config = dict(
    n_layer=9,
    lr_router=0.00142,
    vocab_size=10045,
    seq_len=1024,
    train_tokens=497800000,
    steps=3798,
)
Below are experts of layer 5 (counted from 0) of a mixture-of-experts language model. Rows are named router (the router's row for the expert), gate (a neuron's input weights, with its number), up (a neuron's input weights, with its number), down (a neuron's output weights, with its number) and show model dimensions 96-127. Each number is 50 + 15 x the weight over its row's rms, rounded and kept within 0 to 99.
After each expert's rows: a language model's description of what the expert responds to; "comes before" lists some tokens at least twice as common just after its tokens as in all text. This comes from a sample of Wikipedia text that the model never trained on. Tokens count by the router's weight.

# expert 0
router:20 29 42 62 59 28 55 60 54 39 39 39 62 54 69 24 71 74 66 59 60 46 44 50 37 64 67 24 53 24 42 60
gate9:64 58 51 36 55 48 50 58 69 39 52 44 54 42 49 51 60 39 44 52 43 45 43 79 26 71 37 31 71 83 56 47
up9:52 17 73 73 11 35 42 53 19 26 35 48 41 49 74 43 26 67 46 60 84 66 47 55 45 17 61 63 53 61 46 51
down9:37 58 72 33 47 34 38 80 71 43 38 64 59 51 60 66 51 76 82 38 68 47 67 33 32 47 69 25 64 67 36 74
gate10:28 47 60 83 46 55 40 20 50 43 57 64 39 59 63 41 58 66 62 50 64 58 42 55 60 99 40 58 86 25 56 67
up10:63 43 28 36 54 77 48 62 42 25 81 40 41 56 44 68 61 35 42 33 62 54 47 53 52 54 58 65 42 58 57 30
down10:52 58 40 73 71 79 75 57 44 51 56 67 56 56 59 77 64 89 55 66 79 31 56 57 36 45 46 64 59 51 42 38
gate11:54 51 36 35 37 49 82 16 74 55 30 39 73 32 20 40 67 49 56 51 35 28 54 53 59 70 34 28 54 56 50 48
up11:67 44 69 76 60 69 31 67 57 39 59 74 59 62 68 43 36 61 49 57 48 49 68 30 49 42 75 42 44 22 40 38
down11:61 60 70 38 47 82 42 32 52 28 35 35 61 35 61 29 78 63 14 72 72 61 23 66 57 43 81 48 66 37 53 57
gate12:47 31 59 45 49 42 76 56 56 45 76 49 30 61 58 23 54 57 60 29 17 39 33 41 61 38 56 30 54 40 57 83
up12:35 44 46 50 42 39 57 48 41 48 86 52 50 52 52 37 67 48 60 30 08 37 73 13 51 30 42 53 73 58 51 63
down12:51 48 65 69 58 45 37 80 54 52 43 42 26 42 47 42 61 99 80 18 83 49 47 68 30 37 39 52 50 54 50 55
Description: Prepositions like of, in, from, during, between, plus sentence-final periods, closing quotes/parentheses and table pipes ending cells.
comes before: "\n\n", "the ", "\n", "a ", "201", "200"

# expert 20
router:13 23 65 62 42 34 08 81 45 35 46 49 55 28 51 41 72 60 52 50 56 45 38 48 56 50 54 20 41 45 35 61
gate9:57 18 46 65 42 50 46 63 51 56 60 20 71 40 32 46 49 34 44 35 13 28 62 58 46 46 40 25 69 47 82 75
up9:49 63 25 39 51 41 61 77 31 38 57 56 68 60 50 60 52 41 51 56 43 42 93 47 54 55 38 28 59 42 78 53
down9:64 43 73 61 43 55 41 59 70 60 41 58 54 37 11 37 50 47 39 60 05 37 67 29 24 43 53 52 75 30 38 43
gate10:37 17 47 29 39 63 41 39 63 53 30 71 66 45 33 43 48 63 28 32 41 26 45 52 14 41 46 16 53 92 53 56
up10:88 25 64 49 21 80 48 43 38 48 38 41 64 31 69 62 42 54 26 30 57 34 49 32 44 75 56 35 58 69 63 51
down10:39 00 69 23 35 82 59 44 56 56 30 40 34 76 41 57 60 41 47 72 43 68 53 64 70 44 45 56 44 40 48 45
gate11:47 69 61 51 64 45 49 24 25 59 53 62 51 65 56 53 60 56 69 50 53 57 23 12 46 38 77 64 67 93 50 38
up11:51 58 64 84 63 26 49 44 48 53 75 49 43 62 77 55 51 54 57 38 48 44 31 57 61 24 70 51 71 49 54 14
down11:48 42 58 46 70 48 47 48 51 26 57 43 52 45 37 37 25 71 30 44 32 56 61 41 58 54 41 12 57 18 41 72
gate12:39 29 58 49 60 21 61 44 50 53 58 57 38 53 51 21 58 33 67 65 25 61 71 21 44 64 45 57 75 76 43 68
up12:45 12 66 75 44 28 58 46 67 57 32 58 41 53 38 49 56 56 68 57 13 75 78 36 42 66 56 51 63 45 40 62
down12:18 61 49 58 55 57 38 63 46 52 51 68 53 46 59 40 55 68 74 52 51 53 29 58 57 38 59 57 22 64 65 52
Description: Newlines, blank lines, heading markers == and table separator rows, especially ending list items in sports rosters and section ends.
comes before: "- ", "| ", "==", "The ", "\n", "In "

# expert 9
router:42 37 53 61 41 43 53 65 49 57 24 35 35 71 60 60 50 72 52 60 39 58 32 58 52 41 35 39 86 38 63 31
gate0:69 17 64 29 25 63 47 53 32 56 42 44 50 58 47 56 70 43 50 48 59 47 63 41 66 52 62 49 44 21 54 56
up0:52 29 47 82 52 41 62 37 42 55 61 55 32 45 39 63 36 59 53 69 53 48 54 52 52 70 50 64 51 08 36 37
down0:60 65 35 99 44 28 64 42 51 29 59 37 28 51 38 74 50 40 29 46 45 25 43 44 62 59 47 44 58 48 36 30
gate1:99 52 52 57 39 51 48 63 57 39 55 35 76 37 57 60 55 37 43 71 37 53 31 42 64 42 47 39 62 54 82 47
up1:40 75 37 21 54 55 38 71 34 43 64 74 58 62 31 32 68 60 50 56 45 67 57 41 30 66 58 48 32 64 64 51
down1:46 37 17 80 56 56 56 52 54 72 52 35 53 43 62 63 60 47 61 51 41 42 58 78 32 68 41 58 43 43 10 54
gate2:74 52 75 38 60 58 34 22 31 68 50 49 61 55 54 69 19 56 41 50 55 73 66 55 42 33 38 54 51 62 31 38
up2:47 81 54 55 48 41 40 45 57 58 48 43 41 32 41 80 41 89 52 42 62 42 87 45 61 55 34 60 20 59 60 35
down2:51 57 31 49 73 60 41 30 52 62 50 51 39 43 77 06 60 65 76 24 73 53 73 54 49 23 66 49 54 75 35 40
gate3:61 79 39 63 39 44 57 61 38 63 39 35 32 40 89 40 60 26 62 48 67 50 45 54 72 55 35 44 47 54 25 23
up3:61 33 80 44 35 64 61 46 46 45 62 67 55 62 29 77 43 54 66 36 51 66 44 40 47 59 54 69 55 58 64 66
down3:26 79 43 52 64 60 51 77 53 63 37 29 47 44 69 24 36 11 58 60 50 36 34 41 39 47 55 18 67 55 38 48
Description: Past-tense and participle content verbs following a subject or auxiliary in biographical or plot prose, such as released, played, caught, contributed, offered.
comes before: "to ", "the ", "in ", "by ", "a ", "that "

# expert 4
router:70 34 40 63 62 63 68 60 53 40 38 38 67 77 62 35 70 69 58 63 87 51 45 54 46 60 71 34 51 32 45 51
gate9:42 50 38 63 67 52 65 74 61 65 47 63 35 58 72 58 55 30 51 64 45 42 64 35 40 83 42 37 44 44 55 52
up9:66 62 50 54 48 43 51 70 61 37 60 50 36 95 68 56 47 33 35 79 45 29 72 46 54 49 46 50 48 53 71 46
down9:29 28 67 50 67 28 61 52 44 56 63 48 68 22 37 45 34 69 43 43 38 31 48 71 66 67 45 61 67 87 46 81
gate10:34 51 70 74 33 57 71 63 40 56 32 52 49 45 44 29 48 67 37 33 68 48 60 50 60 28 59 53 60 62 53 69
up10:71 27 47 22 37 34 49 29 31 51 62 62 34 68 41 54 50 41 57 31 29 67 55 78 36 44 30 69 44 36 58 41
down10:34 81 39 27 62 43 67 59 30 16 40 27 50 24 61 45 47 65 39 54 44 49 41 42 55 60 39 35 66 36 21 74
gate11:64 64 67 13 44 50 69 47 51 36 40 35 34 49 71 51 73 47 65 79 57 53 20 56 57 53 73 26 58 50 48 62
up11:51 33 43 49 76 59 58 38 37 43 27 41 39 53 82 88 37 47 52 50 77 24 38 55 30 48 60 56 71 68 67 38
down11:48 57 69 30 69 35 49 59 30 39 27 63 36 63 38 50 48 48 27 63 49 37 42 19 33 76 52 54 63 49 63 39
gate12:62 43 56 33 46 37 61 86 44 38 42 55 50 49 57 27 58 33 54 62 63 68 19 47 40 41 69 50 58 43 32 61
up12:72 66 44 70 60 57 38 34 55 40 61 58 29 47 51 54 47 48 51 39 44 35 55 45 60 28 42 38 52 69 57 51
down12:42 37 54 62 45 64 42 29 31 50 59 35 45 78 50 66 48 58 58 45 51 32 37 71 56 53 66 18 41 43 63 60
Description: Subject pronouns (he, she, it, which, who) and nouns or adjectives after an article, e.g. the latter, a sea journey, the family.
comes before: "of ", "was ", "is ", "and ", "in ", "had "

# expert 17
router:52 56 41 45 78 36 29 66 70 33 42 63 80 26 69 63 82 79 65 58 52 60 44 43 56 58 49 13 58 41 17 32
gate9:17 28 43 58 35 28 43 58 56 38 50 97 82 57 49 58 56 27 33 58 51 87 43 53 62 43 59 36 49 31 42 63
up9:48 68 75 65 56 76 68 85 56 56 52 21 55 39 59 60 40 55 52 16 48 52 48 58 52 44 52 67 43 41 73 54
down9:34 47 82 64 48 64 45 35 55 41 40 30 61 50 75 44 51 20 60 55 63 81 43 52 48 54 47 55 58 40 38 35
gate10:63 69 41 60 79 48 51 15 45 51 37 51 64 34 78 61 59 34 39 41 65 64 51 57 60 32 50 07 33 27 41 46
up10:65 59 39 49 42 64 39 30 48 66 42 44 36 37 46 36 25 56 49 54 41 30 75 73 51 30 50 41 21 45 39 66
down10:29 67 35 46 48 34 38 82 50 71 32 50 47 38 42 41 45 36 45 54 50 40 50 30 43 59 63 70 33 63 49 45
gate11:49 53 41 40 70 35 40 66 76 37 68 37 44 45 39 32 59 51 56 59 29 69 41 77 43 57 71 23 14 35 65 62
up11:43 53 55 25 64 30 40 35 47 50 68 37 36 29 41 34 68 57 66 42 56 69 55 57 37 45 61 18 50 62 36 45
down11:72 54 57 54 53 67 33 33 29 55 56 54 13 39 31 46 29 48 43 78 14 61 53 31 54 39 42 80 62 61 73 46
gate12:46 51 55 67 53 74 35 47 49 37 41 61 47 60 48 40 34 42 46 58 63 65 30 66 82 76 77 30 27 63 42 68
up12:75 56 41 19 30 29 63 45 51 31 84 27 45 34 65 62 48 70 53 63 35 47 67 44 44 49 23 76 62 61 77 36
down12:72 62 56 50 51 48 47 50 45 56 30 30 50 72 58 23 39 53 42 26 63 42 42 53 43 41 56 41 63 52 44 31
Description: Word-final pieces ending a field label or list item before a colon or comma, such as Position, Playing career, Born, location, plus lone score digits.
comes before: ": ", ", ", ". ", "\n", "–", "=="

# expert 13
router:50 26 41 59 63 40 34 69 55 36 44 40 59 69 71 35 78 72 64 68 67 46 41 55 51 69 68 27 59 24 46 44
gate9:50 41 46 43 19 35 61 81 49 48 30 29 45 55 76 65 95 78 62 57 56 38 38 33 33 62 53 49 53 60 62 46
up9:48 51 36 60 41 35 50 64 44 62 47 34 89 73 51 27 34 79 71 50 58 66 59 42 49 49 38 59 44 44 37 74
down9:58 58 46 61 67 36 56 59 34 46 47 37 28 53 46 30 62 46 67 49 36 32 38 40 08 70 67 56 59 48 60 43
gate10:55 45 50 35 61 65 44 45 47 59 35 68 67 69 49 45 62 56 55 56 34 58 43 67 34 32 47 15 41 26 36 64
up10:45 29 54 50 35 24 55 39 52 59 73 60 58 48 59 89 68 39 44 43 53 40 36 41 51 53 55 73 59 37 56 58
down10:50 47 37 35 65 53 46 89 31 45 37 62 40 50 59 52 69 49 44 36 72 56 53 24 30 50 49 82 59 40 48 55
gate11:59 65 56 46 42 66 57 78 78 52 63 82 34 59 63 59 44 58 63 78 48 34 44 52 64 74 68 84 81 31 41 62
up11:45 74 51 36 58 39 52 51 62 69 30 62 33 42 34 78 62 72 58 65 70 46 15 43 55 50 48 45 73 42 62 39
down11:65 60 46 40 52 29 44 37 33 55 60 45 46 69 47 57 36 39 38 29 41 45 74 77 63 39 23 41 33 44 58 57
gate12:63 47 78 33 66 43 34 16 36 57 63 36 42 51 45 45 71 55 60 49 32 33 32 43 68 59 49 38 91 48 20 67
up12:72 85 49 51 47 43 46 22 42 43 60 45 73 22 62 67 29 52 52 27 53 44 31 65 35 60 56 60 60 53 54 44
down12:58 63 77 50 55 53 50 29 68 69 38 38 45 48 40 69 31 44 32 50 60 30 70 55 75 66 45 36 77 64 24 47
Description: Sentence-initial prepositions and connectives like During, After, In, heading words like See also, plus and, but, table pipes, and Act in law names.
comes before: "the ", "\n", " ", "he ", "\"", "The "

# expert 21
router:35 48 47 46 18 52 20 76 66 54 46 40 73 29 49 64 91 63 48 60 62 36 53 70 41 66 44 49 54 50 17 47
gate9:35 67 62 36 15 63 71 49 71 62 52 75 48 56 69 74 79 63 69 64 47 44 30 65 78 76 74 61 69 58 22 53
up9:33 50 50 32 77 53 66 55 49 68 67 64 34 58 54 27 58 79 67 74 50 61 83 48 37 45 19 43 55 46 42 69
down9:57 47 49 72 38 53 48 58 54 70 43 57 59 32 69 56 57 63 88 52 50 50 52 66 47 46 65 64 27 67 52 46
gate10:26 79 36 40 21 32 50 44 68 68 38 50 41 54 25 58 99 54 44 32 47 58 46 72 40 47 58 52 42 60 42 62
up10:47 79 49 36 35 53 51 47 52 73 23 40 52 58 46 54 18 38 65 49 62 54 43 54 43 58 16 33 76 34 43 48
down10:49 51 68 37 67 71 53 55 65 68 53 29 09 54 29 39 55 45 72 83 57 50 43 61 40 45 42 66 55 39 41 52
gate11:40 50 50 63 57 66 58 64 56 61 24 49 56 48 44 48 46 51 18 56 34 46 50 57 30 52 42 42 58 69 46 34
up11:35 38 46 54 62 30 41 42 53 55 41 66 65 28 20 61 65 66 74 58 49 48 62 41 24 68 52 45 62 71 47 38
down11:55 53 57 34 45 47 52 36 42 30 29 03 46 24 42 66 29 48 53 38 61 78 47 41 53 64 40 38 44 61 71 39
gate12:69 49 48 42 61 66 46 73 69 49 58 25 70 51 56 58 74 31 82 57 74 31 47 23 55 60 42 68 55 44 27 66
up12:60 38 60 59 47 55 60 46 65 47 38 55 58 59 57 25 47 38 41 48 20 66 51 40 37 42 48 66 65 70 72 37
down12:47 43 39 38 53 55 14 49 23 68 57 57 33 36 54 74 85 21 30 35 66 50 35 52 26 68 53 41 51 84 30 90
Description: Interior fragments of longer common words, usually Latinate, such as qu, ost in hemostats, por in contemporary, sion in passionate.
comes before: ", ", ". ", "ation ", "ed ", "o ", "ing "

# expert 3
router:42 47 22 33 57 37 40 60 70 17 53 52 80 40 53 59 59 81 58 56 62 63 60 55 42 41 48 28 57 34 41 49
gate0:32 73 50 60 80 32 56 63 57 26 52 39 33 50 40 49 51 82 43 52 22 54 66 35 46 54 47 27 62 45 60 52
up0:76 25 48 52 17 52 52 57 38 34 34 45 49 60 62 30 55 24 65 31 73 60 16 59 66 34 46 67 51 57 53 44
down0:63 62 40 44 50 75 34 60 76 65 56 34 86 75 41 21 56 39 46 44 42 55 48 56 45 55 66 51 50 42 50 58
gate1:47 38 54 44 49 52 37 46 59 35 56 30 50 62 58 53 55 73 56 39 31 34 49 48 41 61 19 43 52 28 28 60
up1:22 57 55 53 59 47 63 57 32 88 70 42 49 51 50 58 55 42 62 50 54 40 55 37 42 64 53 49 14 53 35 48
down1:51 38 65 39 48 62 45 57 68 52 72 29 50 51 54 64 79 49 37 42 40 28 49 30 09 28 58 55 78 43 14 44
gate2:33 45 32 10 40 65 59 49 54 23 51 96 65 48 48 77 41 51 51 63 32 52 37 70 72 54 59 26 58 52 49 40
up2:34 61 56 47 51 74 38 53 44 39 56 53 49 42 65 51 60 60 64 57 55 59 40 58 56 54 94 37 55 56 40 17
down2:51 54 50 64 28 37 44 36 71 58 50 26 35 45 44 43 01 50 64 62 25 58 50 61 55 31 58 56 39 63 41 44
gate3:41 52 36 46 50 62 26 87 56 58 63 56 89 75 64 68 51 50 38 76 45 71 49 69 45 60 40 30 42 45 47 69
up3:90 51 48 46 55 62 58 39 68 64 67 51 49 46 41 47 51 55 57 42 52 42 53 45 75 58 32 42 58 70 61 57
down3:39 41 39 35 43 63 68 60 72 38 66 62 56 59 43 54 27 42 45 60 42 41 41 70 38 47 43 50 53 73 55 71
Description: Month names after a day number, especially in birth dates, plus degree, minute and compass symbols in coordinates and dashes in score tables.
comes before: "| ", "(", "N ", "201", "|", "/ "

# expert 8
router:44 42 42 55 56 60 42 46 71 48 39 44 48 44 58 43 66 57 54 60 59 52 54 66 45 59 61 37 40 46 68 96
gate9:54 40 52 36 72 72 57 67 59 30 45 28 28 55 09 49 55 69 61 65 27 40 47 57 46 26 69 50 27 49 46 82
up9:47 46 37 61 62 57 23 66 60 65 28 67 58 62 65 38 47 64 82 62 44 60 62 51 52 35 50 42 40 72 58 52
down9:49 34 35 56 64 44 44 56 72 70 63 37 24 50 49 42 78 71 42 37 49 76 56 40 74 33 53 70 46 52 42 58
gate10:46 66 20 42 61 51 49 53 56 20 41 62 61 49 87 41 12 47 44 71 48 60 25 41 57 75 46 43 55 57 49 51
up10:48 86 57 54 51 50 52 48 60 47 54 63 44 50 55 52 06 55 32 69 30 62 04 28 67 60 43 56 38 47 66 60
down10:49 55 55 64 26 67 41 29 51 37 43 75 41 52 63 57 50 43 31 43 57 60 58 27 45 60 62 51 83 55 44 58
gate11:55 71 44 52 56 48 30 51 38 25 61 49 42 35 62 67 52 47 63 40 32 43 69 57 01 41 52 13 40 60 32 35
up11:64 43 34 55 67 50 42 29 56 54 39 46 70 70 51 49 72 56 62 79 55 71 25 76 32 50 61 58 59 90 51 49
down11:59 58 58 35 12 51 37 87 43 59 51 21 38 49 56 65 63 76 40 77 49 38 60 51 44 28 18 47 75 60 21 61
gate12:65 45 30 36 39 47 56 54 61 63 61 54 40 53 59 38 62 48 51 47 32 23 50 48 48 44 51 47 47 77 48 71
up12:45 63 57 51 74 48 29 59 48 60 33 43 66 37 49 34 49 51 55 58 57 83 65 99 44 51 77 76 59 22 38 49
down12:23 35 38 47 51 25 39 44 50 57 54 28 54 43 44 61 42 43 57 55 65 63 23 47 37 38 40 54 49 41 48 26
Description: Final pieces completing names and words before a space, such as -ley, -ton, -ford, -ey, e.g. Salmon, Barack, Richmond, Salt.
comes before: "and ", "(", "of ", "was ", "in ", "& "

# expert 22
router:27 38 41 41 53 49 41 55 51 38 44 34 78 35 63 47 74 56 70 52 59 43 46 61 30 61 47 44 45 36 27 63
gate9:34 56 22 46 48 62 27 53 50 45 24 48 42 56 35 44 67 19 43 60 62 51 44 56 81 32 66 50 52 69 23 16
up9:52 51 53 49 58 53 45 41 53 51 45 61 55 36 60 58 71 71 68 57 61 68 39 49 39 66 53 46 74 43 66 79
down9:46 67 78 63 45 43 54 54 41 26 58 50 78 38 47 41 45 55 48 36 75 50 51 18 36 54 70 30 24 35 48 51
gate10:70 51 18 46 74 41 35 54 67 73 29 62 53 50 63 34 57 60 40 77 33 78 48 50 60 76 42 44 35 46 63 43
up10:71 51 17 33 50 60 51 36 65 70 65 77 54 37 75 62 52 84 53 49 27 52 31 69 61 75 37 38 25 49 49 48
down10:49 54 55 29 29 46 41 44 47 63 35 30 42 24 36 44 46 56 66 57 38 66 45 53 54 75 50 56 28 56 35 58
gate11:36 32 95 28 75 47 35 49 49 15 44 34 51 57 64 65 58 43 58 67 39 34 69 58 21 46 50 48 52 62 51 28
up11:35 40 44 63 35 55 64 66 52 66 52 66 28 24 41 55 61 61 67 61 70 41 48 56 67 60 65 74 43 31 52 64
down11:61 41 42 38 26 11 67 56 91 21 43 41 65 46 69 60 62 63 60 67 69 60 20 57 38 56 58 23 32 70 71 75
gate12:54 60 51 55 53 57 09 68 88 45 78 46 45 43 41 78 34 57 44 50 54 42 47 67 66 59 77 60 42 50 40 77
up12:54 67 45 45 66 42 14 49 86 64 73 53 62 60 42 71 16 35 50 60 37 39 35 64 54 40 49 61 17 72 52 72
down12:39 21 77 66 57 50 77 47 83 26 72 61 78 29 45 47 53 67 47 63 51 49 44 22 37 60 49 60 51 51 73 24
Description: Japanese and other UTF-8 byte pieces, plus final vowel endings of foreign names and taxa, e.g. エヴァンゲリオン, Sayısı, -idae, Galliera.
comes before: ", ", "\n", ". ", "'", "-", "i "

# expert 7
router:56 52 15 46 62 26 57 43 72 48 33 40 48 65 57 37 47 60 54 63 79 26 14 56 57 56 36 46 61 45 54 51
gate0:46 46 53 62 80 52 37 50 60 63 26 29 62 87 69 50 53 43 40 58 44 48 46 25 58 31 84 65 70 48 20 33
up0:50 60 21 48 67 49 77 43 64 64 67 43 24 34 16 73 78 48 83 56 61 33 52 48 56 69 51 64 53 35 70 73
down0:48 56 42 50 41 67 41 29 48 30 48 35 76 35 59 50 34 58 36 57 53 53 62 63 81 42 36 44 35 48 52 77
gate1:63 59 23 75 66 63 45 71 73 46 71 59 45 56 58 65 46 42 51 51 72 46 51 59 55 62 37 52 64 48 46 62
up1:49 78 49 31 13 41 51 38 41 71 46 36 52 52 66 43 61 50 58 46 20 53 52 46 54 54 37 55 68 41 58 45
down1:65 43 83 36 57 37 55 54 58 00 41 71 62 56 53 41 57 39 33 60 77 32 59 48 29 36 62 61 44 56 43 32
gate2:44 59 53 46 54 30 38 50 54 43 24 99 28 47 50 58 74 38 65 24 70 39 26 42 31 60 68 41 69 54 44 81
up2:56 50 35 46 60 47 25 44 43 60 54 17 47 65 38 29 57 45 49 95 37 61 55 54 73 60 51 43 78 53 19 50
down2:74 57 66 66 48 31 30 28 58 40 36 74 60 58 43 36 58 22 58 49 40 50 45 63 61 63 49 30 27 45 68 45
gate3:62 55 32 27 69 14 49 56 31 32 43 45 29 42 51 62 44 53 68 55 43 16 33 34 28 40 65 43 63 49 64 74
up3:37 16 56 42 62 67 29 32 48 79 51 95 69 62 50 62 47 62 54 53 60 68 48 68 32 80 49 34 33 43 57 81
down3:33 68 68 39 65 86 56 66 52 31 66 46 63 51 41 42 90 61 52 50 45 45 49 61 42 67 64 48 54 72 50 58
Description: Function verbs and the infinitive to after a subject or predicate, such as was, is, has been, would, not, considered to be.
comes before: "a ", "the ", "be ", "been ", "not ", "an "

# expert 1
router:46 43 41 50 74 64 51 47 50 31 36 53 65 83 58 25 63 59 57 51 47 67 67 37 51 53 56 30 76 38 37 76
gate9:38 65 23 26 76 42 86 46 27 51 56 34 59 55 40 49 66 65 33 37 28 44 53 47 26 57 54 59 55 45 33 44
up9:48 51 51 54 47 41 51 70 22 32 66 54 45 77 42 43 43 42 62 42 52 61 52 54 56 43 47 51 58 39 50 47
down9:33 80 80 57 45 21 61 34 57 64 50 46 60 75 42 49 55 79 43 55 35 34 77 45 39 48 99 46 51 50 37 32
gate10:40 47 44 55 21 94 45 53 77 34 52 54 59 40 46 51 65 61 54 66 65 67 48 31 39 70 53 70 53 21 54 29
up10:22 54 46 37 45 20 29 62 54 34 44 43 42 53 40 42 28 73 35 53 69 37 49 60 31 31 44 45 39 45 49 65
down10:42 58 38 45 74 64 34 66 60 55 74 39 50 64 37 10 65 58 60 53 57 48 48 64 55 40 44 64 66 40 39 56
gate11:42 39 65 53 74 37 44 64 44 24 55 53 40 63 50 66 42 73 67 37 42 46 63 24 61 61 29 53 60 53 57 76
up11:28 63 55 52 47 70 77 43 61 75 22 49 68 48 42 40 56 47 27 64 63 34 34 72 50 40 59 42 71 10 54 58
down11:69 37 47 49 59 20 38 70 42 33 33 75 37 49 23 30 43 52 81 34 41 59 56 48 50 56 37 75 37 46 32 64
gate12:45 44 38 47 80 18 94 11 58 31 73 53 14 58 49 64 45 44 44 43 48 25 41 45 50 47 57 05 42 65 48 21
up12:64 41 61 43 42 47 37 65 53 59 59 60 63 49 54 17 77 38 46 37 52 43 31 56 42 48 46 63 56 58 61 40
down12:35 36 22 72 46 28 45 23 32 50 52 66 51 51 68 41 73 53 41 60 61 57 55 75 16 61 15 24 48 52 57 68
Description: Head nouns of named leagues, teams, universities and bodies, often after a proper adjective, such as Super League, NCAA Division, World Cup.
comes before: "of ", "| ", "in ", "(", "for ", "and "

# expert 15
router:63 32 42 54 46 46 51 61 88 23 38 41 62 29 78 22 62 58 79 50 57 58 54 30 40 49 46 41 60 40 36 73
gate9:58 65 37 73 77 53 39 75 47 29 58 69 76 53 53 65 51 43 65 47 39 41 45 64 68 26 32 46 63 33 57 37
up9:60 26 66 29 49 67 37 42 56 90 39 35 41 32 63 48 39 43 52 60 67 69 56 36 43 83 44 63 27 87 38 62
down9:70 73 14 49 65 57 13 51 21 51 50 63 64 40 70 62 36 36 31 47 46 64 69 30 30 49 64 44 26 13 42 59
gate10:59 43 06 27 31 20 76 48 62 52 59 69 37 64 53 30 47 48 61 43 38 36 62 47 37 50 60 38 68 53 97 51
up10:37 38 18 35 35 31 71 55 49 38 62 68 36 74 58 39 36 57 58 39 40 48 49 47 28 56 56 39 66 66 74 55
down10:49 52 50 41 34 47 52 58 52 28 66 76 60 77 61 59 56 61 24 52 55 43 46 35 54 51 27 47 52 50 57 47
gate11:66 78 39 54 37 53 45 53 55 56 50 40 49 59 62 41 82 38 56 30 29 52 33 00 43 80 39 70 65 60 49 40
up11:68 45 51 54 58 26 39 53 43 57 78 35 64 57 71 65 40 50 50 54 32 74 47 38 55 50 32 45 67 66 42 63
down11:61 61 35 49 30 49 60 44 30 11 50 80 83 34 66 65 44 50 88 41 48 38 52 36 49 63 50 39 33 52 61 53
gate12:72 35 46 59 64 42 70 53 71 37 60 51 64 55 66 50 43 46 42 61 35 52 52 52 53 76 43 53 85 47 58 53
up12:32 63 41 46 47 49 52 41 28 46 31 55 47 42 19 37 61 46 34 59 57 25 65 60 48 42 49 67 36 66 29 46
down12:56 44 66 44 48 30 52 49 70 46 38 54 40 47 43 40 46 41 57 62 79 46 53 41 36 76 34 60 36 46 58 42
Description: First three digits of years after dashes, commas or parentheses, such as 200 in 2006 or 185 in 1853, plus decimal digits in coordinates.
comes before: "0", "9", "5", "8", "4", "6"